From a checkpoint of a small mixture-of-experts model trained on Wikipedia.
Size: 12 layers, width 96, vocabulary 8192, 10.9M parameters.
Experts: 64 SwiGLU neurons an expert, 2 picks a token, a softmax router.
Training: a variant of Adam for the experts, 635M tokens, 9685 steps.
Below are experts of layer 9 (counted from 0) of a mixture-of-experts language model. Rows are named router (the router's row for the expert), gate (a neuron's input weights, with its number), up (a neuron's input weights, with its number) and show model dimensions 0-95. Each number is 128 + 32 x the weight over its row's rms, rounded and kept within 0 to 255. Numbers have three digits each.
Before each expert's rows: "gets" lists some tokens that make up at least twice as much of what it gets as of all text. This comes from a sample of Wikipedia text that the model never trained on. Tokens count by the router's weight.

# expert 3
gets: " F", " d", " st", " f", " D", " h"
router:097131120146090072152118142161156122149087120233188105114122096129093190134164145100158083143152135061141114134090121113087125078170119096115136159144187137148095160151140089125150144095070128109105141138103114158128146154117141191097151092152183094159115125154125109074111049135124134069
gate0:167108062123132130131131141158089065162130147089143125111062128194143179123131137117132096075072106125149179113117122094095068150124133137133090149076104147115106111090142151096129151200125112091148157148172092128084123161177140152116111179139155154150125156153145201168165188185100172135
up0:147124157119141077165179102145142156135097128153082091114116157156135071220117158125126090097152124156149084123103140136150168091125130062117129058081128174104135123193141143143099134145154110125075082146148145088139101149165103193113206161107137146149109077097079118164099184144116100125

# expert 27
gets: " and", " of", ",", ", and", "ical", " other"
router:159119091172136095128106131082101136164155107049154089100151170164165129077155112103093142104109118144109124129140120112166129136148090121130061142201168162125145114095125117162128113200208118138173117144132127135145081067097144187108165175144103122196096170141112181147105080105098127150
gate0:070125210135096158087177163165102150188107131152177062146157089107176130101160123165159117125102106100153102128077123111059169138160156124122170181150133141137109181141133143090154117121163149121100117102109107093129124142154098129155139071127159102092146155078154105090081055121073144114
up0:132057138096177157129129111166132134129166163122138161129074193065134117149142147105099092135181075123124131158179116149118113173114120094148127070111091123165080129109120073162086116133129134155141162148067091153182121107103171096119135202136090093097155121126128088105160152138162223119

# expert 26
gets: " | ", " ", "; ", " (", ") | ", "."
router:191089154163145107126132167147077099115118178211156106127123085143104131050119119096121121133129124128175103089103085106135079086125163072146127145153109120141085106071183111132151077102203089090145141129119117138152146108171118116166112120102096170157060122168202122107141143097150148149
gate0:145093097157084165125063152129119164142129116106129139124165146067156101106105132113119089155118156133122160138149121146139073141141110113143141142171143122058108135067131136129178145082096131089159125129152171067129145143136083115067095046165123155071142096134104103009132065112125114133
up0:157113132085067135112090092162079102127167122113195145146136196108116132117169141112175125135172131084169217099137145099104155114132172145168184154148150133173112153172064151121148112187152139141102131192123126092158162105143158128077112166127130081097086106168182142098097132145100122147

# expert 47
gets: " M", " m", " N", " P", " L", "R"
router:118154134133059139123130095175186093151105133165160092115135165099136142141148090069144108136184135035110166103121154129099109078127131102052099085089150144086122133157130138087108092037142130099110150137072099117112116096177156146138089102106180140134107095108154071125134163096122130088
gate0:127169076158147111111131158136164091089195127162172080140145187157144179105119131150132129139134112119125127140157182089115182124147062177106128107114108136098097073128096126099118179106201133054094133120103167096140138198114141141100141165094082152189113132117128115060105113074102113124
up0:124150147113144097191129143073152113136148110126066095088108091070089149139086151099111085184122152134142154118160105187130126162106139069160152148128152120177127192136146138092087114144104173107146113091133086132157126108123133167094098110192161106159114027134147154170125116161053136096

# expert 35
gets: " ", "| ", ", ", "–", " in ", "- "
router:161100153172122065119112179105103106157127187181165116168160120125099118059165083181098079138116081156118074100093103111114095106150144106117158159173140151120117085130132105113146109120190138101128095129131125161132116122171158168159147129092091153147127125210168123106160104148073143040
gate1:139094102120183142109107152137128123148112153120151111120144180131119066110111113075166153171095137123133130106145144160116118110116181149187129154117080130151102164060063108100108191116125148123143133026118183157147154184098127194158203172163133136149095136122148132200150156117099124135
up1:162142125100115111146060143141105114170118142173072146070114091098159152162197157167159117100166119126078144161133103136146163134171117103089127122081119169089155091129128183107152143098170172143080077142119122133124159083131123072087101131172052129082106110114124110055110085086104134091

# expert 8
gets: " s", " re", " l", " f", " ex", " con"
router:115109062111169101164139128141192119182131098089169086092155085134130149159076140075154107148153142139148151174117166147058160057177148142139159122160171153128120140116145091162094143106165082121068134120126098122126136130137123136144093114151169116130120111119163148147101106058110122015
gate0:134053093135136103060083084099130076168108136078136156139154090158104088086122106156131161141164117090166191138172142094117077166141124167181144108142139123131122089117081142103165178148132126146120135137137200090107179123116144121104122152130090123165190129193132166131151136106100130045
up0:145136135142150155186101116104136116081156145147093190139118123134132079125144123149122135161218131133089143123161098178190118105055103050059085074074131128089071097112151123120163129085121148191111098135133155163077085123127108119099128072126113180104151102141141158157121111138112143160

# expert 12
gets: " S", " I", " A", " E", " O", " Al"
router:095125163090071161095179077150201108145154119160156113143147122105108137173075104072153140124162121111160163122097093175054134139097164110127166050112122129125118072095121136118140120078109143086176087161146102126198120075178119128088099088122155163139128096089113136099178138118147152126
gate0:105140172108104101143118104133110163106141167083037142139095126178128102084168133132095076108119061110104128055088123154120113115167133128094169110088140068136131112080154156139129113149115056094190154121174106144109120173092112143140143102155089129087199129164185142094142120134069112137
up0:170061125179130119171128113121146122156157155063142075108151102106138095170078068077146111102117104136113111173123111109083193066148156073103100065116158074137127118162190156169177144107119145137156145141140188114145119142121109134143121124166139162117154152177153172202127116092094137136

# expert 34
gets: "ent", "ic", " on the", "th", " at the", "est"
router:116065081110114130135119137100106184193144103079075134172078198169185142125142166105154135086094150145143130104134113093196161124116116087124063143132121111173135161123094146083103156144145116114085138139111123085122136104077116211047122112147136161181137122114139140094081113140095112143
gate0:124122139139184086088096089082124137123077069133153094142120098069125147157176168107145148146130092131126091100144134118132201071118138060197117127167133127100111174138127181143039137129096132121101110179094134076131089105130079146131155114114084106117127178157156107108174082131158104087
up0:139107073157084092112126089157162138075099080143151112150140196139109153156132131132092111124126111092161110156110109088145177100120089131136204154113095139182176133090154087173155145112000134128167156132100146142114124155138154193149151144130182123155143169121148075121156143153116163123

# expert 4
gets: " T", " W", " V", " H", " L", " w"
router:162154113149095123161117139170178064154094096202159093127110134108117147147132138149171123171153137077135142084126134152097110057106098112084051140127122127123128108152129138115153115040113096109153128120138085117115134199087194169157133115085178177181100127145182097085100145114125143137
gate0:139138174086209126136179171168119127124132126103113144135038127108092125119154150175144049082087127130104113119087084139158143157141058120182118127105124116105079120102161105112131120164101113109167159114144120103147164143133122114198136103167074103132121072105076129098091106175196115156
up0:100100097145138133091136118069115174078132151064055148184144133135124133147132105181138160152160176101100169170118114148111133151164123125110128178134046103111161135165134073165090112193148110109173072118158132108099168128168111180125170133082109144119165174160168155159134114087162089119